{"num_hidden_layers": 14, "hidden_size": 128, "n_experts": 80, "experts_per_token": 3, "d_expert": 64, "d_shared_expert": 0, "hidden_act": "quick_gelu", "moe_layers": [2, 3, 4, 5, 6, 7, 8, 9, 10, 11, 12, 13], "router_score": "softmax", "normalize_top_k": true, "routed_scale": 1.5, "balance_loss": 0.0142, "balance_bias": false, "router_z_loss": 0.001, "router_bias": true, "init_std_router": 0.00691, "lr_router": 0.00136, "num_attention_heads": 2, "num_key_value_heads": 2, "head_dim": 64, "vocab_size": 10764, "norm": "rmsnorm", "norm_place": "pre", "norm_eps": 1e-06, "positions": "rope", "rope_theta": 10000.0, "rope_fraction": 1.0, "qk_norm": false, "attn_scale": 0.125, "tie_word_embeddings": false, "parallel_block": false, "init": "trunc", "init_std_qkv": 0.027, "init_std_o": 0.027, "init_std_up": 0.027, "init_std_down": 0.0, "optimizer": "soap_variant", "learning_rate": 0.00592, "beta1": 0.95, "beta2": 0.98, "weight_decay": 0.026, "lr_head": 0.0113, "max_grad_norm": 2.0, "warmup_steps": 200, "schedule": "cos", "final_lr_fraction": 0.1, "batch_tokens": 131072, "max_seq_len": 1024, "doc_mask": true, "train_tokens": 776300000, "max_steps": 5923, "dataset": "wikipedia_en"}
Below are experts of layer 11 (counted from 0) of a mixture-of-experts language model. Rows are named router (the router's row for the expert), up (a neuron's input weights, with its number), down (a neuron's output weights, with its number) and show model dimensions 0-127. Each number is 500 + 25 x the weight over its row's rms, rounded and kept within 0 to 999. Numbers have three digits each.
Before each expert's rows: a language model's description of what the expert responds to; "gets" lists some tokens that make up at least twice as much of what it gets as of all text. This comes from a sample of Wikipedia text that the model never trained on. Tokens count by the router's weight.

# expert 14
It responds to: Digits and symbols inside geographic coordinates, time zones, and numeric table cells, such as ″N, °N, UTC+3 and decimal seconds.
gets: "3", "0", "4", " St", "6", "°N"
router:481529494510461499522453484484474462543548492514536508489498525462478490484508504524492477501507488557519495524491524432493504475591475491479519546499454473501464518503529472521516539492474499498512510517513512488482477486515517502499456513488505516502507494481539516528548486492508511513487532466498502523474500476490500484530452525470478499509484463473522473476490505509519545550479
up1:473497527526450484493478495494506484513502449471487497490455504497458510498494509506509474526517499512524518541507481453521532504494510454498487538541471547503507499513509473515488521535484501516488501456539519510532478463515472515516459514489507516500526497459462481517504450493506508497494514490426462574461490489522507493535491499482493495494472521470516513491533457535538518503451
down1:473478462477475523506528529513502556442486466542492516496487500456502498504562482485471484459522518470466496522520478561479539470493501531475530491494491507497506548506465480495516463510469532507476528492481490474556505523530535440492480515465505525500503496473474487543528509473505501532501521478523466465505525506512498506513471464517507507486510515499494483513510493497512473449519
up2:436476499544483453498467472508542509507506515471486485459497508470506502482453492524486504482472547499506474502529486518496474485511519511440524497462473501541518539551517484501457501477566500505507514493497522502547483466512509509484494529506521490503468492505509494485505477515515529520511520480484514520458454529467480469494470491498477546492514486503484464478526509505509495451566
down2:506547489465481486499491553498509452504512489522473504500482505498506513511512451485487484517495515449532492468486469527514510505517533480482523498505535518533530490501485545494493549470456473476530465495487540467525510511494473511504595466530502507544500525511478493492516525521429515496486501495522508507467510486531483506493491536525496462511467487518502479488496527487467505497440
up3:479516477509526427459527525491518518501480518485496517531494523497497463469478535479457511466510535464489452520530505469576521464520515502483507532512482507493525526511510492491508493508476507502502507512521479528553472500490460471495470514516510498496535514485460555481481527477513525491519447487459474488503501470486476491475475489479484516536499474488439516480532512524481531475492
down3:497527522537481506485469495486467504537482491477466501509527495467477534486557520521498513528427523489511491497477488504520521501489487508475529537508504503490503486538468480533498496498532532550474524529487511520470483469494514518524446510454479464520515540509485483479490500476468505498484536525450479521507476512537499538521516519496486467494521486461505555502511466427509515524515
up4:491512502504508463492522484485498480525491514516531491460509515469488437460463506429518496493497504511531531506521494486481537465502517473463504519523439501540518469513537490511477459500505545493503509522465526476509519486489496500462466476521473518493516502471501466512581496475497490541499507489549525552492518500517538485513536498511523499536515461490509475483521465517518508485523
down4:496460525494513481560550518468498496487547481535486490456500489531528474497512505453507481504484502449509484531497501491501463523506514463488501511561542484488545487530510481466518515508519537477484533518509518491533509523531486523479505522529478465447520511504492527553518473472527516496486502504511503529461517486479487455466518480523492453509455479497525503542502507483484484472526
up5:494488530542491526493548511503450468538511481475522505455510504488493488485504491490489527516512502515494472535538543492485484491518493486464516508495484459514492488506489547536550487481459495524545536495478508479485449470556471492468515497508542512487536520480513531487456491528472526525493486471495479500461548536508485518496473513476491480506556459486468528531480532503493531515491
down5:507492530529534493482499477525541473508445474498498505520476516507509487474506509488567497503492509502520497526475483474512498507489530482455519488544492510510517509531541475455516501519500517498500483492447486535479527502443503521490474473520478516523522496526456517485512476463476470494535512474543518511504491454485511476472514482518529506481516436502523489428523476515464450532489
up6:437473517522523493486503494505502447526520481487525511489493522456514478486510450460484424486484506503525500467480484479553452469502504494464478497465469541489487520505490456511493513506501544518482528551478494482475493481497474490484494476514518527489504459457479473526525511515501508501528484485469494478495509442468499501508472495508498500475490485526517534460508466543550494472504
down6:522478502475493514499530481483505492523493481561427505455512468538472500535485505516485538492505529478545487506502450457508532506490470515517500502509488530543509514530480481501474530483470472505480487499452494516521547534499433500517484512481504489493534500489551498505452486504509501535512481525497523494508494539558491497485519500471485528500484453478519457498458527494503501500470
up7:527523493522504541531494526498491497545530475448509511504521514524528508490486500456505498525515563506478453471462498476490523505527474526446508527469494453520526487506517487475485559524538481468495488491499514506477479477533525517476511504502510510492522475520491508458538483462447507506523498503491470531522487473451502508549510495477468480525512489532482479466451541517516482513522
down7:501453509536518468489488529563512541476475556516468464540522482487493519491474508501490524504537511501480491466474494461492498513502518469524484505517544531466522521472482515505492555506519488543481512545491496477505465520525513506545457467505490469515544529539512524508508489500480481505536497513468515511496482513495505481488522467508553496513481501488473515479449487502464519440500

# expert 33
It responds to: Articles and attributive adjectives before a noun, such as the, new, modern, traditional, southern, with some numbers and status codes in tables.
gets: " the", " other", " new", " this", " of", " these"
router:509513471487490476545472485496478445497510544488523512507484552495469463485478472489513473520548451528495496558476487461473487477526469503513470526478493487505517487477517487494542510436472495485487501460532518444491505502518529463482543488496530507489511519479505509488523431495493502545505474537471523478497501485511488496497500449499485544477477471494488498496479512508493538471481
up0:511499513494490497476471493524454540506508548511519512473486471519482492466528483487499474493483463549512473522571489449487539510494468473501469470477460479496532485531500481482502480494515503502470513487518547531516461497500474531485522446485508470496488533506504490541522535491500495494484476519457520515503497503500469468512498502456471491508491504414476513526494493507533498442501
down0:527520488515500503528479496507478508482456518494516497496498509494509524512533558488522481523504461502547480490495476453532459580499452470513509470480516507493486487506499512508462531541489507521483516527570478507555495484487505473489501477505496464482460529538527517471542508496554524496532497499513504498470526479529487502519475532486516561510464477524492512518466528489511523496504
up1:501530524530520448485479465492506458500500498537500476502498493520469498532538472500511491478494524531519462500512495493486503478443508474482471482539531490495466511516481458514528538476502484500495479474519497508517502446516499508484536497510547514467524512531516519503500494528472476548467496496485504521475455456506492483515509487452469462490497548474551479496509462518537537433495
down1:475531504504491491531489499516495493446465527532443504472477503509494521485489492513511499501494554516542476523513509551495515503474484466526483511557542512449529493494510505519501479510508479535450463473537518515496487545494473496515510522507475498499507479534513524475472513485549528509453492477444475533494525531465526520458511516526526506499531538506458510516510478525533512489472
up2:476512523463499436569456529534494516536497544530469490500473537512486475497474483507532492466498502491466477476509466511498543515510470565508506516504511524514480512521469508475515506490478522492498495497458514485484485491485465482514498470465504533533539506568510522559492480485513521498490463517455532445487515472493485504494498509538511504465503517513483489511481500507488520525532
down2:488433476505498524488502493458516541487530473509501489521530519563492465488523501482513484465506500481492484493499481478506482492457513472509481531521553509461467518507522457506521491501540522545549542490514508529544497486522484492510520489514520512502483541544532481533515536478492488524512533552543498533519481491539499495551492504492510510450514531466482500478518509465520484514510
up3:520491487525519485499482469520488503508510525466529508494470524477457513493505471510546552458511530494525488508478526537450476479456486507511512531513537514525496529517531527541499503492505493530496472502490497522504505480499582548488500494568489538459527526481499499501516456505504512498518523499486501541473488505477511498505495446493476549498497498539446487465499511480512520542524
down3:490520511499552513498529518551522560550465525518507503510470531555492491513493486478502503485451500501523514504477547477504457461483517521495458503524550468500504504536525493504490488484516482534473478480515477527496505473520516483464483490505506512513453507455464492503506456524519528517475456488516470516490494507442500518504450507533517517498541456519517508454513525490498483486504
up4:534480534475501512493524492475508494446501472529506508482475506514486491503504493468496478521539479473449477500524495516537484476490478497442537519493517517482518468522565458504499505481444478508479549509541478500546483481518471489466513530529527487546561508530494529498550470529474479529468514511495503485521507529497470483495474480516480473503494462486485458519496492499511522522471
down4:475517467467496491507485537519456485519478471506517523503460474535521461475479453508505491494495464489568499507518509505514480498525536521482459507499515503501532508492464528492491496500539506525511448482532517489482516519503494486546488516476522537532496504600526534492491488514512526533491452470496466495486508508498521505476461481502549514451509478502507474480523467502465525484494
up5:474517495475492502524517469461481511456474545516460496500481514458496522536471500517493525478513454506475491499554473471524546510508541506501517477464503483488501540506485497523521493510494492479503465525542472492470463518491497464505532422479537533499464491515475499485471490481492472495498503525505519468473495528514451434477492507502490466504492539485487498505514520538502474466458
down5:502460507492523498484493522504493493504502478518499495483522503522465521448461499515511500488498523488491530494505470478467504494486474474493496499511478494512528451560490443452495472524492473542466485493487496480533510478514506537482470499530500438461476489517490447523504508538516508537539496495512535454482544493492514458494506518512476519440461517494484465500454503509562475502491
up6:503506517483515520526529534466486427512501515506497524486465529516459456505488469432510508507484515523518491515524487489485494480482445475493494489524502496468466461482512468496524507499558522488517464533514519495555521509478503486476470472487495511511475496503557468506516501510501454550502480507469504521506545480507462493506488531494485474488451542504518497474476553498496500469474
down6:487514499495515487499524457539509513512491524519514476508477473498520503463479518509488522489488525492456485535535483494479512491518470458478484532529517503465492483506505496513485491480450498515499531532525506455480485479485504495487515476533496438502488506590503525489506472511499474550505496473529428515510478541477519432508504527527467463508513492509511523491502464547502466479530

# expert 41
It responds to: List dashes and field names in infoboxes and taxoboxes, e.g. "- Order:", Genus, Born, Country, Coordinates, Number built.
gets: "-", ":", " of", "==", " Born", " Country"
router:476536463525496474542505462461492481529538510476502522496486493482495477494486488491489482544486525488451442514535485484510526496542480518495476493504465500499469500487496480481531518521500528493527477491514534526482498515578525485475485487495500532516529493454528553547553464501498492522511505557505497465525468500479496473533481466510521525462509484475531501488488510536476516476511
up4:464546453526488489475498507513493491487508497471522515495499552473451470548494452482487462501488533474513475507513513483505520467508518513490496481475524493508483526538477535489502543523455497438512469476523501480490472522466488485543516490497495512482529506512493508513545498529506493466539467524512519515486487504499565449502522510498498489504517503489517532491564503545443516516520
down4:479490490492476525525522495511513491491480520499492511520513493497474528513480562530538519537508502504516516496455539504503443474492501525496505522471495476476508489500527487495510502496534501514489518545503481508473550486519492481496489538490490514454534517508532451530478541503473493520475499485496455541477537522538509564458520435450471538514471487494458494527502491494518515457473
up5:496556453470505510516513518499515481550513493485519525482478514511492532496465500522495504513518448533511481486491486459563458517503522514454507506516517528494464499477489532492496498495511498504505468471529539491520495448522523479483494527516515517511481485432555516510479449518502490508517534523484461525550501483486454487493519489494513528461560506499463483472471475510473500510498
down5:489484508496478459509519485535521496532530501535484480505458456486487474537513508534495474485493458529478499519506491487491518540469492483484527485501537459522517498515489490470468526495479483489497453498525487504523458517532527487536517519520478517522536527488495505482494500531466520433514523474468500457507538519512433478478511518547506510536511532539488462474513534507510549473525
up6:487570472462523477515528505489437543520516521475491492507463473529485496513464499499468475533476547499485454485490524488497546502507482530455489477490472509513515478472483517521539561508518461507527497502496510501492507480481493447496512455496504510508473516508482528495550508506494515492531491514476510478544506535488510497488502529499492510545529497497592479473490488503476496497508
down6:469512487540473500485521444499496503453522548500527509511498497477528460432490493492489479448487499471487537461507518501481464452508549501492464507508541500523508496513530518537480490483498498499446503482523503497469495532496515510514489510556494501461502495410511468493528525485506526514509495508548494483493537481483500522516473484498482522459457465497480534512512487496493492498498
up7:474500491500510474505506540450513534559479507456496517512503459537470490486461522502533493511469481501524485557520549505531556524469487522492498492485501520483527546512523479457517483555502442504531483541487487490499487506487523509511454501509498537483485479499530509531537544508532473499521476442484486475490497498463497509529512485510495485495466478514495466471513537501505483478503
down7:520514538488525493520511535490458478481461504515547516547546556488528509513515486486494484503498494496485504436526445525506506508493489509487517459528542500507516494485502531576497519492532512495485543487467491492505497468489501500506489490526489467483478489423490520516555481522534511485485542541504503478469524500541493523477507513504515515513522546541500487472477493472513499504506
up8:483486517506514495564499495500467485487486528507494497509517490516541485473529498493519524530487462443469492468485524539524443550490517517494478474529477463499536464517487468480514505483491483502514492503495498481518464516527509524515492471524529547510516492479532541511439504448489504526521467531530470562499502540510465500520503471509471508508505439473493509499514477546497498499490
down8:520516512527515548496480478539464487499490476500462515461470521510506465495481471508518459493502518522524499452494476508524525516552520478457525494481544510512435491544539474527496500513530491542488518516519475520548543521488463493476506477485488489517528506454503517519510543524498499492529490471507496491495492467531526467511544493480508506529501486498462479490538463521525537549489
up9:453505482513482502529528516489513497498512525525494517485476531444523486471506481520559483523507505517508507481534450462495468498531477511514472519450536506510476441503476514481511504516524488524509499508528501489494489445541505473487468474505516519442451475514501518477507522540567481521501493492495472502494513492513493502551488491437529465496504496499506510492535494556502529519476
down9:510498514470539504509457509468511513484468480478468532517465487504529514516467504514475524460539502507469503487517517491486505527499467486497519475488476491461488513471476508545474458503484477534487445490491538490511500507431473468510526482560497515514468471523511476541481501526550464474491465508532469507552459500517500474508514464485530475519501514539517510490477503484462490472527
up10:487497494489462508496492472419477565506525514475489520500502496520510531490513482518508537485481523487470493502549535484541503474521487509480501456507504531497468554499532489438530540535515512476509470510514523505482467475513495477474499513483487521503449482487487509508497501484484483512466495489555499504521497474468503500486512493474455530466513498495547459475470457521494548534500
down10:503451478489507489521469532521448498495465506518491458472533533480504469500493520498467482495493516505494496507475449515473509452520458480532478507489488467486502429527513524503492506510502496566508513486539480506484537508482477482507499502483476557531530468463485531502478529496486461485519504470470482478459467538477459490489484496487484467502503478514519497517500542550520453508495

# expert 60
It responds to: Line-start bullet hyphens, pipe separators and colons in lists and tables, such as - Career record, - Australian Open, Win | Loss cells.
gets: "-", " |", ":", "|", " –", ";"
router:492491484549528472495509507510459431501518511522509491531492526500503478497493469520498477537487498492542476533507494498486498525531506465489510552515454455525475526494509474525507533500501518468498538482484509472510485498528538467514484489478516514511517505486524504475546481465502498520509499497486500510506524491473497470568528409521498531462474495459524451481488527526490489516462
up5:519522491498554475501487503511449447531506508519473526503503499513511469479494492479485502520540530486501471522479522506480511527539483467483461513478454454530469470482475499476505495502490486462466524485467498490548482522506491503494506536554480513488496518475513518509473534479547473506513431454470451525480522509488490473536474491503502483538434495507489512477509483531520484511493
down5:530499522470559520542516503533474515493506503501498520543527509516484530493530479485484529464483487505508501476459447494527469503515499534508514516508510504482508508489517493495506484496457507478496523541486508521499486494527553456516524467513533492489506498408434470499503474507491473499461527500534485521470503515502488474508447481545458504537481534498517551498463504500499477491490
up6:512504516502503545512527515462493489495512482529510497488517516491493500510480480509490515521510481495461506543490530515521523536472538468523561528512517500525453528539516443539490516507494515509460458511476518450471521478504489482506475446491484527493493508481511526529548506426545476521514488497510470503496490491497511503543526480516501524514503549474527521476487543495544498513550
down6:517470497470467498464483483504460468487501518485511499505534446545492468486503533457483521501504497542511506488497505490481489493512505525501489535487500551528448494490487455476492501504532495504514461477478490477530525510471507487530516517471450478469447517487486497474458496503472544521510543492525524482480476483526474495452558526478470478525499512479491503499445509482483530463456
up7:421483495540507542515485478529463427491465523493482498518482465515493481505494502495536470517486495514502469472476519510531482509505479492495456524491516503475508528499519472483489537488475486507464536481482513524524508459482501503519476504508478535505479524493478530473525527541518534496480494479479497472514523519526513502540512473546475522473481494479530557483538559523466520487529
down7:515472495496505481534523472493507543450508495504514507488462512502480478472501468484462525458494514520497482490492488465493504517498455504501560509523521531538532494501531481513499489505491413497474494524481517528496474505469510478496439484522489459487454530434492528521502516497515479438510492506474483478509506478505469490475496527501520497502455521549521480491479500548485468525486
up8:505469486517531508521520455508456543481511460516523508548464469492513493492526526493501503528506497480535504499522496496504533464540528497534501487482537466520506473478503468477516524490480543551504475477480441499484503498507487462490556544510490509504497470581502523502498539493499470494464482543497510516495457488462475492507481479504512502506493477485506485475505569545503513493498
down8:527479535479502535515459521448520501487538493551474507517505499497482535512486481490457495481480533454548478477456475519544521488477517502506474503473500525504497497569481490537534480497513505451482507515513537454553506508521495474499504500477472474526510529535474580496513476481508522501495524495531472492498514481544469505504464496521514514506491534486492503473491493502470527503485
up9:482484493503485507545509507447448455472482483511453487469505525513516465468540494475507495484475501494533468511499541492493510478564483485484538486488442497538512485503542539537536467556463519513485499531481527511488502509509509485498479522522453499511506533505527518517553533474519515530465492477463474514494503519495527523496506521523515513456486474479526492480507490542515495526504
down9:548533490502495530511473503530523508508482539455493491476502505517483487540513466477472474497534491522514495510524511482502529527488489538515461472468550512485508483493489464535502504526473503519482488540518506509488499514485488487497524523485533529495510451566508489519487525494488486491470487482521521465506471496458475436438524531512509542496498531537451499485491484484477483532566
up10:475470483480535471504522519453479478464483537480487468513455502497504507516562505520495476534479474466543524534515520530520507529505474515477474486505484495515510513525478497459525549524467503487528485528533514493527502503473489492457495488498477516516513506456530499445489515525511505480518472479492423462471543489511493532523479522507481522494487514501468465454499494490476519451495
down10:481525504491487495509489496514526458487518487495485537459506482526478444490463487554512516513520482521530477455515494494452508539541546524544516531538538527512503488516493537495515492488504488511510521478502515504504508497482509520482461529540534541528462500482525474450510497521448512491497477509472519485479478493495471477527482490516436485498459467516527508529524448490488458495488
up11:500488492464528464531489461503469552483506543551461471531493499547536537512475514501507508467512472502523477478480491514508500506518516491509519513472519486544533535481502438468504501474549500496497512451510479463498499506477511494505517488488475513492470500520491528496548519486484490532475498486543492496521494479490493474514466515532516522494511445443490484547478511527554514470466
down11:513510486526514481499532509526501504486491487494479507466521495516475499551476459515528510509479505485478508484509481477536455489437508510500485498533514517516481508522481471464474524491491502478520493494533468530517499507513503554481474467464477530523488461533515488477438533478523447496479496548439481493503506473475489472455520492452504536485468517474495440497498505478484518496552

# expert 42
It responds to: The bare space before a year or number after a month or word, like November 2011, In 1878, plus hyphens, dashes and opening brackets.
gets: " ", " (", "-", "–", "(", "—"
router:499506508516516465510465492504501524505546490503527490578474501464499527484460486502509504505494511552476474482553509497492514500514497491513505484489498457529501520536522494517561510495506522521504499480520490517531473467520524462492483475459492525523548505475546552460521498499464457485533484524460497466506475464485486504522485468500557514448463488504503481457491499517496516481481
up1:501526479471553459521508512519505434522497522495525448530521498458481503474507541507527489499452464487496512491528456493477515504475489508478484521508496500515502483513487512496480490516530453509496486500516501467503493464486485487565526528502584512480512508487522486515452514481529499526531459496552465517498475464512504506494505509450482508464526450498499489522480495528514467486506
down1:500487479500531493513472464514495512512491516455526533482484479555486432520497490486471520510524479519464461511504473531491444496516510524510495516538490511476503511513492541531570518477519504443541535505489493459461499516504523459489470479489573536496500507468502493478521489485496484513553531507491452501467509491501504518528494488509476488496509522549507505510482525538485487502485
up2:516500501483441478513469485467490548492533496476454515551449504470511530533497489503485484515496539497457463490526506458534513548494543495514508462483518485488540459509542544468527495552448505507503491489524496489492505510522492469518527543481510480571504488504514496477523483550488463475497499521533493505506487508506487482482519502500549484500497497512511462491486474523518500521493
down2:511515542525492491458483534513498475498487523499478524513537489507493531436526467497499540483500458472501526465468494522508498480504529526498472456483499489456463516474493495471484473533494479511481506498563466490497480521503487499455507469499495481525538511551499525491435500490496498503468501514487533470500495501522497508454502487512528523566481519492451476498490551450526492510482
up3:518471448505489461480487514491469497468526509489445468501485492514501465477495471484510483470471505525513471532475533492554498540488534498517476493544518487548526496485506494494463507493528512534495485514488523490523503480497531515493495532480500487507521460533490470536519500485483477500454474538459497497546490450487469454529486516462452475521535524483510495453466475499485526533522
down3:428467510487479511510538501535497540499504540479520470517486506491500550517504518517476513507490528496482537502475488492538488463511495486478520511506494482485496513523509511506493503460506499497509546513487528449501489456506448540508494550466440511493495511543486543463528528524458489503490479521478541521567494501460526511478520529473516485487460514498472519517510486522522508462521
up4:493547447524505476494484485513535502515501481520511471497452495479516442486504504524464477500530532490515497517561444474536472461516547525449520477486484516504490503495503515457521492532471494493530526514471496527492501530494536487497488496522461488503508545482531495516504505509504518484473474500519500527459489510507517494503493511485486529489448500463513521454511504442565463515499
down4:502535482547518502485487532500489489531471465496471477540496473514541510515488473483500498494490486515507493535526476520556511525475485525492499471498472540533501514499481522507469488489537503523528519505523521484495541511477468476513498500488521456530479510479502484504495469463469469494512532511494462448463485507536513505458504529520474447449519492498557521525520519477491421466487
up5:489511517496527485546473498491495512491487486499520524536492445450481533495514493581457505513462489515507488516515507491533522515551495511482468436497519474479532484509511468500522519481503502486496490530454496494520475479520495487535512507495535512496532452514476511572518486508511477474501479476513472540531477463528488505475435521479494509524488493468488504479508513466536522499527
down5:449469486473503514462492516517459429478495469495476527520511495537494508502474523456567507486490481497504523525519505507502515517500527509535473538537503494532500465508470570505484500438457527523483519502494470516491495503504551533489450501554525456498500477506484477486515498516484525505512509508495527520496486505488446493457487462505529510507474487470498476465511497518502492502482
up6:487477472512521506490519436495490511518487482509531499530482495499443479498496534482469501525532480502501488489458465507531509479479540487485566496482482516543504509515500473520446480518500519487496482487497473483488550493558481471528507545518484480524529501427547517459474507479519473494496472481534501531483514459507516544523502479507527533524512520501527515488480530505521481507530
down6:519487542489504541524531468484490500509532463561469494468502480516494494499492488507482435516527484548545501486490507486511499558521438492534477526510521521525521516505528484524512515471564499510514486470520481557527517478509513500510501536482536471480500522481494463483511489503520518487472496506469510500490540517512465536510473500453495509456524531498491490538508484551471492510509
up7:475455496494497540520505517490469432506516505514553527515500472497492470482515511490512537471480549521468482476515465455512498473474488456496511534497503429516506466497509492504518488523469517502447486519479461482470497488453528521460531520497482524465536471489510494487543488484511524515472534498493522474490517490503522480505497444522542490473527509524497503510530502533523503509543
down7:546498510504512504528496559543503464493480520548493469524522505480506518505523517504511465550506539460527512477532525527480473487474440511481511523481489475471523462471491533484483480445500462483506540537485479463471522517511486528497489522500535478526492479510529466475524510467534517496475493489500486497479511535495547479500485491517489452471553487500505537516509519520519491542493

# expert 54
It responds to: Ordinals, superlatives and determiners after the or a team's, like first place, fourth team, best start, longest reign, same, each.
gets: " first", " one", " this", " second", "th", " a"
router:482491493486499471557454493483494485485514563503496521501441563510454440480459504498484480480529481488504522530492504464464470486522486496486488514483515547557486524489509479500502526448477557471514495499487540470511491470482517476474521476497518524509505514475496486453529450495495493520521498530491499488488485504491494478504487459486508541502474490483497484484560518498490532503500
up0:501488496503553512561476484468503489510507549516505500526499518503471491482508522478521511466483516500511519558532483476505492528492495538476474495503508502481500509521456548533529543467491558493536468513524538515504476507534496502537474484548500489497513545502483457491514429521497469527510527491486495502504528460537507474523454544491462480542497499501498512494517518505467499521521
down0:521484531512488491476518490495504549495535448535477456499504527537481567510500485510490514535529479553523481508504495503526511513505518524527501526484518502477486473502495466469541505513522504490468522485480506488493489515509499498461526457461483489519478476508535477498488466504493545459483511518424496458558463519497507492466486545523488481504452471454484487513492499506535484505479
up1:555493537494462516535525467497504542543521440540495537475475536439482490542506512508483461533525509475488497518492514526464502500481528509537477455465518505513516513539457471512487474501458492501502499494481499465533457478470489502463527499503510481517472523511498488483526474473475512484524496508465480514526452503486475488491474501523469479523498477483490511516494552526534514480490
down1:461474471497507500492502508456533480519528529498501480495511505543525519471537497467535523463502516510528447472551469506518516479513456487480484533459476484487568513479505470515510509537510490477508468521492518478473508528473533500509470460481455511468487485564484500503497454484493467484484503457527501514488508490469525508479486492501538537469479508513470507488509481491450517543510
up2:475497494518487492512480522506457463484475540553505473524472536464515467483508462470456542500511472531503503522495487479517471507546497501511526498476479519482492520486512525548473482530511517500494491476512526501497514510502494523470450540551529473503512536515507508488460526532445515486484493498494536542482467462476477529461506488512512545474535533534483493458512483492493506494448
down2:487501491511497511469492476495539521496490492481489525501543491494472525487496519491495484479490516466505486444473532513491474526528513493545516555499545462452461474506527488527518486547500510530496475477490490485492499520494443553514520497504517501529452483480534486512517475508471527468463521537490481501492512553504462460508462522462464527536486531556521503512526492526516497475479
up3:520503485504457488493520545561474495493512484524529489533486567555532518493475530464457515517531514493536518527519562482478456492494498501492487486485511518496479529485523517498478521484508479496497487483497501492485476523475496527495514495431454557496501473514469493445495484479525551494497487526470514521514515489529452493472498497521500510480466500464512520504521501503480484472454
down3:482495498458474469545463469497518487513503494489500535509462478521441509492538526499445491466510503498502548496479498513484495476538524464525483490498492508492512539537545519481481526489496556525554499465476482484467510459519492476480488503524491506494504494574480492491475542482532485473469499494495501470492509479507504484469502522493457475459523510443492510509486492477480481542529
up4:493486492483484524521496490500524502509479510457492471503457541508514487493549515497507459490485483503498508465511503471490541511553491500503502487517447500512511535480509516511461533503521488487459479542490478497503464491522471480507469474518523543521484505456518446456502492503508480495524429478502481519460492488503501495502414483461542543474512519492452519483536485527511492498525
down4:532543522524461455446496506477500474583492512520457521468486485491457529487491494520496493489470529490577510515516515492496494497532486493481522506538489516504457510515503491517539467502475508489496490487494437512497457482481490478474461503503460485505500489486539495541525499497470507483484464484451470468497522530481520497497504510457491475512523494483484536477508489477536536477500
up5:533529523557515485497482522488519473505481516510486517553476446507494450498462494524500539537490503484498538539453519487502483483492506507469495495487501539508459529517529488506505478481488521546525542518455541530473474489461499512473504515527476560553493501494484475485500475495511470508509500499480488539492502531503503480482505525471460522490557471504523460507480488507482514449505
down5:481510501446464498504538547479487548525464517546510473488517480491513501481474505495507492415429502494506484501530534511478496495456503540483476486496499527479490498494474521470560500475480490509507493502524441495493501489510517448476501503524525521485500527504469568504473500483528540473505476503512484530495492498493535527496481527491523496479518509521476464465520524518504533516491
up6:507490490549517462594455514501513482480525486535512532517495520533443444509513524506506479460514505474488459466516499510471470466466526490479521491464468465500508524491483560473487510467498501489497501503521511487486485482508473478480496498483507486472507471523497490501504425486463459475508460511476470484514479486498523502482488493499473503488473503529501452502514491480534512468483
down6:503510506505482501496493497488509483486494497501516457509500537540529539496453501509499525549534465474456519510518490449491511496527490463508484505496551517527499481512514523488524495452468526499501499467548508489510510494488507528530512471483501497468456506562484457509555500520464553523514533512548517501517523512503490521541549483507502560532488478488540523457471517516505502516499